config = dict(
    d_expert=32,
    d_shared_expert=64,
    balance_bias=False,
    router_z_loss=0.001,
    num_attention_heads=2,
    num_key_value_heads=2,
    head_dim=64,
    vocab_size=15360,
    norm_place='pre',
    attn_scale=0.125,
    init_std_up=0.0395,
    init_std_down=0.0,
    decay_fraction=0.828,
    max_seq_len=1024,
)
Below are experts of layer 2 (counted from 0) of a mixture-of-experts language model. Rows are named router (the router's row for the expert), up (a neuron's input weights, with its number), down (a neuron's output weights, with its number) and show model dimensions 0-159. Each number is 128 + 32 x the weight over its row's rms, rounded and kept within 0 to 255. Numbers have three digits each.
After each expert's rows: "gets" lists some tokens that make up at least twice as much of what it gets as of all text; "raises" lists some tokens whose logits its average output raises strongly, later layers aside. This comes from a sample of Wikipedia text that the model never trained on. Tokens count by the router's weight.

# expert 125
router:181103135115116096130090142166111118165100177104142143144110136162077149156142048120119159142146173065108095132087112086115095159166136149100104112084156113081195121092172092092074160105074067102124118050156105133115109155133131114183158098112140120152128090146181119178148100091127151095155158150111148052134170089106128126089104142170157134151108169154201169123160062099132153204162121146098085154133121122154168187102122127082123124147143166106163168143116164138108174088108113
up0:145065129113126146136139089150116164116131125146141129142122142119103108127102106149183202150139131119154136126223093080143140173112165158084146133083094142077123128112103091103080195088135105173174110137106144074126198177146111131095138137102131138143134117121121131142113163121000169138149170108109132100116115157110164073145131087120137144090168148137119143137150112089119145180118164168068142116125105071142139170179135142133133122169144103070163189062102120127162111102145094
down0:113208183175115149177112157149078081104170089123132147147141184132150220105096041113092098144100088138117125137109198141086132109102100098128121129165163138122078137143137184165107150162116173146154131073167083153166139102098133125132107168117186110132134153094143140103085139165143173088103116060124116139149094083113113092147110144087160135136136133123079113068098082132133138077095111117193118097171135122096140099105118170158094152113174148195125135115084132142089138159095188
gets: " is", " was", " |", " are", " were", " been"
raises: "o", "ant", "oc", "ors", "ish", "actor"

# expert 27
router:150152125088148126170137135150112111144092146110146128105136113118108185119194062141117171139144141074097143197092133112090107177154142168100165120099141111110118158120178131119098130159097140139111110139213085080130094129101126110142141124057175117137129096170173137129125096100069191115135127153139131106112195039080142140097090152157135150170063147175146147126129072083147191138150125092113130195149113132115162180096071099103129165106130146131166142142095159164095176047155135
up0:107100124091112165108127148166143148122122141117132123143107142135116140093087107129136167182142094148159142137155137069093189201128119147106138126148097079131081173131065117125116179172117123118120149154157038090117164156106134135128113162023142152174064112072116124130119141118049208139122133167140134131143100139047213101143085067113154123089140130149152171154159110163108142170127157214068140145149141156104138136148130123118156092118132100100129172117103138103148087136132078
down0:166119093150117090151123085134130161159142110099143154161118138120115136090065098116104130093122046198163128075164166126087146093126114117133126103135145104173193139173092165127115073176191167171090123115074149106139158172122099104141150156161170097128105133154111160131154190131137175133135120147143131111109100125083120129095108121129158116151075148082054110145140113142135076127132092141181084101135177062077112124163255168114099104137089109132157146104070121156118120100173134
gets: ")", ",", "),", "\"", " University", "ist"
raises: "en", ".\n\n", ").\n\n", ".", ")."

# expert 254
router:163081146073201141148126151122079112180110126130179161105114108116100136168191108160138185106152114122103131145119105096127108150130135141101098132133160103071137126137136194103104129159092100092137104112202090102098115080111085092136176117135175084184119120133138075134181091078079167050140140162119125130054170089097123098112091162154153117152051149142159127094188124116154164136167132132114138151082125118133173165097071122075127192175160156115155140154083158158109140098138112
up0:141155120089106167144154159144126150136120124102141129105122175114105140057131145143157192163154110143150106121177110130144198132142051190161137152132098119123113102135111102159114170060136048160127123183073139138075117170064132152098117135164129081131120159133150181151152111113096151137105073102187165104093049150135148087173085158102182120100144166079102109180155101139123159136125137176123033112150120066101119139124112131112177116152127127171123130081126124084135136072079152
down0:147091147081116168132139124164193072138044111150131118183095160175186139127130067140102142066168140138161153093164085134085146096109150107130094132105128157060164109116060166164109142104099148092130110100142162187109098164069118135092121144196119152112054171143101121169141137178124125078163090087088068153132156137155109112164128109132169113174124138140146080106113124066182113166095112122139065121119118167140212155134122143103128176121128159132161146116153147106125162114102129
gets: "4", "l", "0", "in", "3", "5"
raises: " that", "ld", "ts", "der", " who", "'"

# expert 39
router:178110152123158086139129156164091108192096170094135155153156071102123129119151119166174174070129160097103128176130094102143114163179155128121079135116164084091200163103117139115113154138090105117140114097167048137107100131112143110153119084128135107201192107166145111152138097107132134071147157137142153059115117084122112125090076177152136121173121185099186109105155118097128124187154133130097128168090106148197162148083086089067140162173159115125160135197107177150102160117141134
up0:092142132142131088106131147182150173125125142138162157209146110109122132118112155174207149124169102132166121136142140082093146167131132190031132158130101134093158119161052101159128173101109044130157120135112136064069139140076154166142110086123139125185122103102156152174165113077106176130106090091106185144076111144128140050151121117082146157129129152103122117124177127160103125112202153168078121141157121087137164133152101120124173047122139155109091131101098143137095138121112155
down0:149153137138159095128096145154102164125127167169142111122131077132098162134175150093082095106167156169136117121120170175150130111061147099175101123095139116114106102170125115123083060136109140095124133115076148117120130150136146150147139154184144086123100161092121136058143180138118121140177144147094088100165134119124127155065196109100103108158127090118156102133159153148100105082066088167187123101146166118089177083089216170116113199085166148182091136173086075081132119109076182
gets: "-", " was", " is", " ", " were", " are"
raises: "s", " in", ".", "ie", " for", " on"

# expert 107
router:151133174124136111148096134161117126169124152123144099144103090110079146123154117101165141097115134108116122152111128083168081142157136112138128109093178059107197145143193149111081137100100097114093093120155132098114085150124094117158155101116120093135195092143133102160132112080175128080162194133158138107103136064070150133081085150171183123167104159165182147091140131152172218143121141057136108131106099126177148183125054107093163171172128168155170161169122169171130130092183125
up0:101105122104143123110127093153150135139095116138144138141145129129117138110154101133147127140136076155143121157150161072124125169152151159102173140120078086119102077182149135154135157071146044135147132102130142094111144181137165145127132063042123141162057191121204182158099160066085151120163098082110216149109146091120173090185108097100201108118147118107123154188124145120092178149097153176128100142163135113118106184146124144163125070137111124114105163085152123125074071093141152
down0:125174091132137122129084086149121146135072121127116160139104162126141115160137076130156085174136093140185081062130136166075096169138161159149126079105074115113120169113123146185089135078143160134161143126106085079118138176096146135132159200140083111100124099145110189164069120106123090169140092077191140076094144150200117156131168140162093142054133082175135095124086102137083133117122088142177086096128110156143096101165168171170112115158122141155118144073133121128095130186164079
gets: "I", "p", "N", " M", "P", " released"
raises: "pl", ".", " from"

# expert 189
router:141120142132160125186106135153109123147132120082174140111109089107107146141186117149105097101113150073086091144125137102092096128176182185119137115089093130131166143114153169118052131129112124162097075161172087099144095132106128097209164120090141138110125105174146088122179120079139144107168154147135170127051131057115162063114085163179156176165088139153162154110167127132128184149111122110106125140108098177143183136082061113090164155134160155171120151186092193150119112073144138
up0:124102124095118145160129107119115172108131098153120090117136147101114159105087092176191147147136108123204143132161183085101115154138162165147174153107091164091112154192134112129104179073154034150101174138112170034106142183107136125102130107107132153108109121101149150132135162113017173148111120075129187121103094098125186081151097109078184185116164144093105119140138141153121143121103121142081131110126139123170113148175117160135197088072131169151133133091124099127130076113134118
down0:129118173123172116149129151147132141108111141102163119105174133120164116155105082202095099144153129110186091105157110118099103125105141189130153077095109107135156133108065076079092105153149159122144075091155093099085102094168166131184113119205188141143061157173091095072106145128138145133201083144156122054135163136110101151111170129139112147181065118117144192089109159121141137131116116124112083062143053144094128124134162205148109144144113129126177182105096157140139119144120106
gets: "2", "1", "0", "3", "4", "8"
raises: "west", "ls", "ten", "wide"

# expert 81
router:126123149115190121148104156166104084155088149067130119083130070108102164158218100101120158124139128104072110153093060097103116151157182175123104130098161070151162154122154137119052149123120111147086107143143108101113140104099162087186186116093162111146146158139158109125132097113107143077146145157154107099097139109140097130106114161153109159182071145143152140111170128085200118142119147097123134167073118102167175167055098113120175190187140116140155154167073183164106096130141146
up0:134075141112170140135097115212122202109027075093127154182128078104125110109098128185168121165150150135139086137113093084107152179084166146140088065087124144103114146139113077149082144060163102072129126139134125098105131140122116147142153147106187122179123159117147085163118136153073213137123113132122113133097113153156109079188088117100161187094138152131107183143103163082119134150131145154080136153138137145146109098138122074118155071151134138086110195116119103147138097121168099
down0:144124096113108138116124179098164090179079153150121171093136147111138099122100060094022132165154086152142226155126157134131148116078105096139089117122126085105160137180130155147060089143129125152105130065078138134160111130118152082161145176146106152150100157116096151079149152168124151111227153177101128140131150146126160108086167098152085143218097071135160126159113091168148117101079118100097127091179107085112173157093161150094124140131115102122149149136116126137140150116081122
gets: " the", "9", "8", "0", "4", "one"
raises: "ied", "-g", "ier"

# expert 67
router:137077172102166096137072192113073127177099128126143142140086105093092145174165109150139148112141157130075087151064088123091077141181147173114130126122135135108175115120112161101085160146086092089086133099186080104123089154139099080153132109118154048165174125105163151140158080102128149076168167138147123094122150103060153119101116190210129145144097149140165123091183125108141137127138133131144142174077119114158173151100090093078167149164161150121147152160076172148115122073142116
up0:095041160163157098156134125169131139096113188099109149182121167151127165177095065163104145101136142103145176080107162150123154101141119181102161143143088153151102143144099106101146164100075072085145163026160128148090094200134108158104137133078092129149031082097128098130110129125120127121136104108155179120053131172116184086171132121118170164101171118119119148124171141143118130138115165142110114115147120106156146129129141137088136077097130149065139180105187140105149079130109104
down0:104162129144115112096086062143130107162134076187125161139127117123119157140122208127074102171158093103110106146129149126172115135097095134157162101141139052130157162206130195156081063162099178089144121123132153139108075160095156129112140143144106149119138140137136138109099133099138144142101115154168107082161082065151124166109156130171108115157076050120140149140052157059171084116064112129173092137078098134154171120110155116079094110159131104117163147189139116153170163127119174
gets: "e", "is", "an", "l", "re", "er"
raises: "en", "down", "ption"

# expert 6
router:119114156105126118131062131178118054163094150112133121173095105101131165161141108109128180092134123086098117138097096100109151136162148145122116102146173125093194118122128141087104102158086085137082133064160128071135086157079119128173167073118145076168175091179134103132147103095114139068175134181133202134124153112085168090109078164166147152166158170152146149133176111114157157151113106117069113160141094176170182154123078105093150176143147133124185170192128171145117122112141086
up0:139085142073114134135174117149128160103096128141103117176116104156118110074119127127164141181138118119187167151087146077141146147148074167121119159102097133075114119118120100164115154112105045122164117110112119091090127145115155151114156128105169096109091152116166129155125152068035207148095173084138185168075087148137147051158129086067167191121176154107111171146191122164105132179102136172089113140162140110106134152170124143144178063153142135094100181107140094125131125149144096
down0:117099149095155141188173149162106149142092069136151131134122131135113145123118076082101131167138134129156070105135112139145129167088148080127185213105098173097154141114135133218108110129117207113086147156191112143175088093135122134164157156130101142079129131115118125142094188124144174096122106113136122141128151132120099127150149168070064097169096122102157188101143103092156097096064067095209140096152117098089144056109156119146053132148102137169131133120171100152168110099153127
gets: " In", "p", "22", " As", "2", "6"
raises: "r", "ras", "rac", ",", "us", "y"

# expert 118
router:135120172084178136152087152124082141136105170113196187113089100103093161168183133116127114096142182084061099152065107119106077148163181110146120112109160098110169160113151168100072174147104104129109121133155084117128087132085113096171166086128167080118160130145159115137169104108127148078159135175179106102067129093088171106123106142117160176130080176143167101100179103108166136150145137121103113203087108113150173140107112100101168160185145141147169142172073151162096088119141117
up0:154070141089170102138114149216135141120087152133147137167128073108109116110092091173152168164149104125170142113147142064117145195117140205072133130087131114100086145141127104129096191102110028137122124090185109070058148147091152111124129111084157128143084146121169133145135125096052216126158127116115159135131093143117187086172097142102146152125148142154126168144171146141139149159157102172068082136159111137126152165142087135105148101124142144074139191089113123144130089129136110
down0:119127147159146121124158139106135119097081159109130207108107139080108176187134160120088166061159100138115117108091160071121173092165118122145142089130054104177152100122094178189088125163130144167083127116120111130144127166079142087151129145141082143085070146116150149102104168100137160162186101144138051143160204119105127096136166164092150114148184062118157172117129107079177110058101099148145102095163131110112143176128142126044093120164162133141098169139112128129160098116142118
gets: " the", " The", "The", " National", " Al", " J"
raises: "omet", "aul", "gor"

# expert 19
router:191130143119152111155106192176114068184132148095135160120087112109082163139127063109154147068116159100100088164120097112105114126137124131105091056177159119102134146104201142141097156117130097124146154073166050090113067130122140091169146081117143083164142104167152152163137099106112155076151160137135133108111123049121157092122093177177174162130104165129159152102175096101146162153128150101117089150096093126157146129104116117088126168176136186115164178179071164139086159094137125
up0:110099106065127149129147109167138207109095142148148082185129123141129156123129098162184168122141128125173135111130158078068107104126156208135087161136128126094136138094141100131118204058152039136137123160123158026087125160110160133121115122089141120136096153082154141156147129091026123149130130101127181186113146183122187080150118140118125176101124185121103166106121086132111079197141177159102088131117131132104148137146111161127165096152119163115145150112131099112108143121177135
down0:094134144177156154164180173098132097084170112177153154151136111192152136082101089137122098147157066166109152116093173129121142113128104135142136128096190081138096167194054143102046084187116195159101090107062150110151122124138155144133131110174133130067150149078065129057133096173097154118136124052104142154127142049120091138151110134174136106136155084092107159083145104107122102109082158119134158106109120123163150093111097175127143148134150101184099151143135146119127155122134157
gets: " was", " (", " were", " is", " been", " became"
raises: "rit", "arg", "k"

# expert 90
router:129085177145209131142089188183106082167108143116146150130136096125127173128168111136162174127104164097076165135089105102117122148145122129101120125093132116147112157076102131111120103110126082082109135127186128120100099112096129115157170108093199130183131093195163097109137090121116178054155108159110135091104141126110137095119108171189181139190063155141172152097149114094186138143099147105090101164094092093164145163050102102110185163198155162117158139155112121131106084097136109
up0:128107174117122128115138142122115138098116157092136163131120140102120125107110156167153165169149067106167168151160091105158160125138076102095117125076119151053116141119076104132113218157145059124129191091142125108111190185141127134114142128061149144151086127121147130138166125113092213149093070120135172167122089167160142090171065100098186074088160148133088138125138144122161115166110180146104093109156124091131128176139121163145192091124163101093096178094095112141160069153167087
down0:120120098106127182151101108120166118192100104136084139108175125128088129149124124119079153158141167130120093167115197102189105085098154158074182141133160156092114178121118101155065090108144156132060116124142116078123079132125199151140131149129128121109165111091136133198104153115116114130133146125117114158186130124151104151093140148100109087107118122128122122204164063132156129122067130162170082167135069079098172179119177154148098190043164077154074142115087127119125145082153152
gets: " first", "w", ")", " top", " part", " First"
raises: " ", ",", ":"

# expert 37
router:124126137110173084150101134188079085193123165104143155144124092109081143139138102151130142083138158066051101197114131100107055147156104160077139088101142132118159176131147133117091131149085144131110128108190039126138106134124137123141165098126120065150133108142146102141130095092138177095142152138158144090105163090103150067068115162201111155143038162135153156114188075110138155124141165131155110135110142121132194135108082093106139139131123133130149145186082188130111139085160171
up0:138081112149131170130140117164146113152105124135125100146143122110123176061093111196173160127200113119193169147150126080120086146125116158127164137059100111103130145149090079130129194124129094153150144143124129025083140159129183153087083059110115125136062144097121149104160106111075206108100158096128110118123144121075190065168113122099132190082125121097106197153145087105128140145153153124145107125110159135122182191145128128137185092171138096109096102097118146116160115155142124
down0:115188143146092091174115112111136150113110074162159143109109122135148103123151086128144144097102112090184072090221134063145112121182162127135142082118123187176120188153084138132119086141147129088119079134136121139096171161154182158126085158139134138123063185074140103094074128153143168128165107088152095114091160065091131115135172124134133109153088109067101141066069176114091146125130099166158128208126090135136150160134163207162160151173133110122133132108117150097159116116147105
gets: "'s", "en", "1", "er", " new", " player"
raises: " and", " for", ")", " to", "===\n"

# expert 149
router:117100150157177099164093146138088114145075178124179189112102099123105160140151117165142131101089162103074168116123066115064042197117133135108121101078161125101149159122145145102101149141115101141113097105155100111098125088087098111160192128087180072135135058181157103170125117086110167098155113196143109114099176115132123113099117169135173167166104127130175171129178092098195127143164132111112113170113101118130150147107129094090160153137197119119138171158087152188129137086155123
up0:161122146100187147160100142130126144100104115177119201142128098141141180088105131167078135166098176097166148116127110123022102152085142166098167154122106130149082154166123101168106153113134125128142145145151137100093120060038080108130145139111165095163085139128120136133111213116070164144164126130103083143137136153178153098140109128111192178046136132120128135155204109162163114094115125065127115120170121117103149144143117047113188099196116133115116164100153147112143110120128125
down0:129107152187104146151155161134158148121116116086119182187139125114142145130091081112059141113144141152133136110109136133121121067137110116102157165022112140142153159139099081181094124145160093178118138107088096162143113090102196162144112167156113159081128162068118132106100123141111159101137127136102123067111150137119092147113124152154173154189116019160127105090088127182112114045108088126175173111163118118099179103143173116151127106121178066155162168087133156181127143132126093
gets: ":", " the", "):", "′", " United", ".:"
raises: " ", " and", " |", ","

# expert 249
router:122082169118175138187090154127070115148112152144162172106087066098108163144190140156171193093119130123088130138128108108123090160105130124107148119115186102126115149094140197089084153141117101094111134106118071070089111139124091089155148070124130115168174073176147083189155095122107157092155178153166117130155136084125156109100096183143150140154064141133187149098189143143164177104111167118109113158097131124117171119066074115091165180188165124133133167149104155130142098100139121
up0:096037143143142133161127099140074117122119151134110146165144092080142120114148160183200152068151067157104129126152161058141124168121093174133133122142105151134098118149076148140080157089141061171150131093127128094111142218130113092108107120060138134176086126126131142128143157149062184113142137145108149128120092166112170070168092115098195135102107134112110185127154166138133169149136171171142104103107149111153121166160114121120165131143116097123109193084123082117117029090151099
down0:114165118101102090087151134131142113142144104128115140106110122147170085137145129085074038127118165197122136107084142076100130195087113151098190130169154188139121149109136070133159080087178157088123138148177131176136118122088164102138119139179090134153067108064116122150093164129141130091141091198105112151141117145146136165114166082159089134122127103104160125105144152097175111105094100187152170148110138105105183129075109130140084185105214086096102134138187135151122142061118140
gets: "'", "s", "ad", "ing", ".S", "g"
raises: "ued", "ership", "adier", "ined", "wide", "ually"

# expert 213
router:128116142138182062143088167178107072149122146092180177112132111112090175155134071139105150128107114094084096137091103112105053142169189157113085112078137115087154156123182146122103148150067129133077057123165111088123138138107154125178158131096165105129140108143138093112148105099129140079143177152136141134063161093104158099134117143179111120176083125138180116131140115090152151147121131105107146146068098164138205127055091110116128186148170146113129177145106191172094146063145138
up0:142122132047137130136101151196121180099095143134100138158126139087111164106127094192162130180152158122194167123146151066107130169112105163119113168137096179109116128174113078131115151064094045133145144110105155053069132174083133143105129116076157111133089132124162133168133160069028169125162147095129165135116084134170170076141101113134183202097167130138111165140155101133133160122154154140121101125129109097133136202126111119126152112099136158111107182070124104116140105103123120
down0:097144136102135145144175155157119128157107103140166178144107095112064124178149150045103162179139125152146067110119133162112092117083111113133122109153113112160154125144111113123126083136132129090101116111076094132110057080084120143141137108195046128103062176104109137123111139110176185126130158150148050145156133081122156174128154110111129096180123095146128131136094136120206100072141098162172202070131089078138164139077123132145104155144188097185171091163114141135145141104128172
gets: "4", "3", "5", "2", "1", "8"
raises: "lic", "able", "ship", "hire", "ations", "ribute"

# expert 99
router:119126160125184129131076131164105089134119137147122127141111099102132159130201108132127164083143156088048145171112095126127076099173130141107110113081146112143151150088175118084095157117085103125079080113165086100134085159112097108142126126120156097108169088128136097162134093108153120067165201190127149094084131097096127112132123184177134119181098135159164152081148098108198129161160189108123117158105080173159164166079092080060163162142149137142164170166104179170085154112138117
up0:139145168125148154156156122165111161114151116092122127170108129142112102048120143136127197108119146148170178096168164096132147144115090176108147148079088129106102121127072130120122192127118066117059139150121106044103127143080153142073093114099169167113125092100135113135104143119028214119109149126130162138095077149139146045149137090074170152111146140162166147166198143188118112130148178161091110144155135095101150145157089138121140106128181101099132168082149151118158122077144135
down0:123188131096119121070103128160103125147054099125087100078115103185117107126107117082098075152156087118144149165151165043111136165108182150176140145113173169153171103099068169148116118126104175092099127102141101129137124129141152158181093120106137170147075148162147090141117127130133150123092154170094154104118166197130135142091188115154146107112080095167122104100109147055149091083063114125153124115169093070127146136107102166121133167151151142157099227146182160095155136115158116
gets: "%", "ors", "man", ")", "193", "ou"
raises: "ep", "ating", " born", " (", ":", " from"

# expert 113
router:149121173077167061114111157144109056157107139144157146109092085077088141201142130138183153090151168115122113145108082130123118180137110175102092119070154092101157191130157163113113155162113126122113114076161091064111104121113099081139115091127147082153147115134155140153158077091083129096148169123115147120099116099089134155102103203140151145148122153140208158126210130145149129098155131094085128170082091147122159118114105091065138184152150148085152140166080178174150151107172110
up0:150099134085147077105139136239175128122116179140106111194134107081115179068104079152149176136190144112173134136126121125096150150112112173100072147119125099134100139101125125163098167105109126100122115079112097032067112143115183113082122118141159163136114148098124151156136109142085153126180128107054193188094085166142210122152079106109153144136174149105142172156179157144095098144136127140094116157098132153103126153141120156101178097098130143120126143109106102053139121147139109
down0:109191111103150120144101115117083166109088096100105124070144145122145124112181121099165107125139184181135175121174141080153151147150112086146158086134130173146079141150125126157089121136131130106105150111148072180130102119121116094108108215120168151109152168089160126162103163110177131072111123102120139128096176113173125141106161137130146152177081105143089139099097095130185163081081077088191124160168050138170213134066148124098163176107115147152132091091117132082139128050104136
gets: " as", " to", " for", " from", " by", " with"
raises: "ments", "==\n", "ged"

# expert 173
router:131115167111151102127109155168070132161120151116180194119117103080100157148175108165154132121149145117073090147113071097094093137142155121122112104092147067100121119115161141091090175177124122136118121112137110077099143167070157119190102101115177128142152095142133123104144125065075194075163136145120159106112180100043173119095122143156162210157101171131132124078153096102167129127172153096121134153073077142180165133097066118112120159117185151126147151175105162139078135085164110
up0:127128128084113091130101167164131158164070139144133108122208118095122133147148123156124134143162118128177176134177115059143199148088135154112130116088105119091105149147097105158140205093136082137154133132112149040039149151075103134074115155084149134164096165110152171165102123102039203126143144119110170072104102139127108091138148101123128188098122157117116160120120130121137135144143134160092120106125140101135184157112104166103188077136144147093103210103119103086163178126153109
down0:106074157080121098147111126124159134238130089185112131125147127077126164113129125060134128041149119147157148138161137079124079109094198050121128119104126170101151134164141127133144108137138125143138132080156117124116088128106184129099087111163101180118135126142141151099095149140074167139198140137091063118124138090107162116141140180126125058130059161154175109102131065110140178111139101150125161118173103111131163145120167158118148186120144116106095160152114202078144127152148064
gets: "201", "197", "191", "194", "202", "200"
raises: "ries", "rying", "s"

# expert 147
router:143097145086152107130128173129073105180113130129129127112102103105104151120137153125168142097123166076107081134122095125122116143168157118140103109145168087102182135131154148105090137192101090088109123088149076102074067175117108082137138110152169059196178098198130177175167094123134138097137139140194148114151130107114164099074116170141149105163132157090188139139190092117136195137124155111121081161111085112162167152103067104061153160169133155107187136189095168124129145104148113
up0:127084125066136126136133099142134166135111166146125148149128115151119129101115144162137165129179148104193118135143153107075142176108129170085142171146110112073086136172091097132147222137115046179175137107133152065087134150072169172100107119126096097130127135130149155150140115101080197148109139100134156127169138132123171043118118104110139152104136203113083075162141115145132120118130195152103102147145118043073146162158112141105159056171131137101140110066062146111126144122144163
down0:180121163064109185166145177107173137116137094180133160130118139174061134136182062118129121087188102129118102124141192101153055156110136185142076141123185164094118160163120084162095108108181202138192142127115101121090098125064130103125081151145125103079146118079123114161137115134106153131172083135145073132122095146063131075065142125133136138105142124151111175085097140107090097129105127179158150119102099098127162081135052131141143143121168125146131132168156105147149104142142173
gets: " was", " is", " were", " are", " had", " be"
raises: "ight", "hip", "ie", "ee", "down", "rum"

# expert 170
router:168071188136176118136124138119067095145122122117161160128118065091074148146167117130125184139141168095104167150096094128081063148161132117129098091077171133133163172096143193099078159169099127133116113107179130108110150151099117084153112080138137119161184095128153120146189132096127169101153133164177155094087136078082137130156086165104160128163077197160174158099209123124168188132139155116125115163088113087122139168098076110094130184170124120115170157153116165169120122119121104
up0:133119165096097115168131105143125161120154119120157130177083155152122079073100136157144148138139122146140166133168157093095161137143109156128110157111096126144093145118107112120170234110129042123134137115121138070099164188147113085111066079040127164093109035096138152129137151128075171114104145111117188140162079133084182106172067081075179140136138138116163171144167113136146181121148154156102099147127112112117126151179119178134168123133133120096104200082155142144117108143151085
down0:095175105178093107167184099136103166192109079147180182152118110106106131167194088112111099160174082211154108119105158183106175092086157136100145102143138138112083152105160116085136111137073149138125133076113098105139117163091108165084099181128111148136107136056131087139079155093102126129191141075117082103064148123135162176130150103138103080175134060100112172093150108065138087163110116115164133125147151142122137136127175156114151115119181124108114171127128105109164160138174162
gets: "ed", "o", "ar", "or", "ol", "in"
raises: ".", "th", "ly", "over", ".\n"

# expert 255
router:172087131128150094134078167181116104137063149135173142138084077097110157139153105152122147098118124093082143136141096088109032176136141134163079112075144118103150170105227156101104153131105117142102092117176103090081117125081132097172148117083177131143138109142151112143126144107115136117157129186152125120113191086102137125087133166146167153209113132143189149108187088088162130164132162129120099179092119139126128170100120099098121179165155140146128173172088141180115141100200091
up0:119147131087114143168133114146125142125096125174181174157099107098144180099112108141077140164119109124172108139151144111068121154114120186121150119116126117091109153163151110151093171125116163183139141145134096005060136051046102122123162147099168142124091140134154137147119224090069154137133122108087129131132152148124155114134109124108200168082135134106107140157168071102190111096108113139098101126195148142114145129142119132150090089123145111090120156109106109084141181100205185
down0:140124148100150105201160067172148146164159096092132144139126135122181121116134089142079170096155095173162149072162150137089129102108126137077163152074101037143160111156098130165125115181157162171090120129088137132149162151114162105170155144176110137104122141097119122149141147132095174134158140120100110079103101139123107065094136141100127153159058063151114087104094119118156083071129123133114186054183147120127138120106168193137090103125109122134149215074094152162101099127179107
gets: ",", ":", "),", "):", ";", " including"
raises: "ime", "ause", "emi", "ays", "aul", "ied"

# expert 44
router:153122203130193136158101166152091127172135162140142155140099095100107138181189111114141167114110147102113146126093125102100088173113170124153116113098182134142147154087144188087074163155111079101112093095130089092100148097106129109167119096117151145134121091128166069136158083115099149054190164154137129122130136085112125100116119161146166153155068139151196122076205129135137121137154185101097111145122069125125205144127055134106131207170174130090145186155130142155122138091147131
up0:135106164061133157127121153157090166115067109114160153142162120071158126153144129148134104142131112149140186125105159094139107158130099154085144149121101117078063184118114099161122146137168091158152138117193171096143093130149135138073143160140162108109095120101208114146079133098077148095143087131129184152145099140155165096181116102094182209082138119165104129108132096171095166135137145180046161110129106104090140161155091157140139066099174143109071207101111082126142076118155130
down0:131114085106109201136081103169152138074063133145121180132114093116152092134108116120092106174068109109168147135114152148133175154111124091210129130141129111145144188143145117181128117113127166135182191128125129090164107081096153153116127138129159170082179135127084083186083132116146146149124148124187117108132180077158118140112105121171101064129112064059114102118088067074135115125092134078191115130132162095102154131103198165164152097143112108097137172135176100123161153085164110
gets: "th", "s", "n", "l", "d", "k"
raises: "t", ".", "re"

# expert 144
router:140135140122168152146125142178106095167096158131177170108088035098080143113188090155168170136186160090103118163127125076110106166139157158133096142119167082110114193122132145113107191118104079110100113096152116089123105118099126089164128099120152135121156054111105096158149100090094200103142156156144137096163137089140126085114126138128140147151118143150197123096147122122167135155112151090127149186127084109168227126115077119110200156160121145101159146179041153150109109110150118
up0:155113126103137127146151105191116127118115139150175112187141065150127183083102133124171187151170105093172160112165160089099163173152090174078130162135126103106088174133092108151158202122116044118141095147114146069107147130031113184116125133100151135145136120139156146128128124132038203130084151099126194079137112157128150036113108118113138159118153128162136105144131106127151132160150118145093077125172112105125159127163107082146193081129126082112133162090090119107129101127156117
down0:066174175117132152113118136162157132163080107141108107096138137150158084162123159122109059094168132148122107108176167148162134157056146125187181109032118136116105121135096131166146114101118133087150079222150068135142159133056124139143157165138109129081149101078131163125137184093170139111115077165147081102123129170087153182115193094127098086129062113133110055144098132122097157106120122156176142180110084141092151153101096133136149168182126125128135139124106104121156102124158152
gets: " the", " The", " may", " to", " no", "S"
raises: "aps", "if", "itions", "ogue"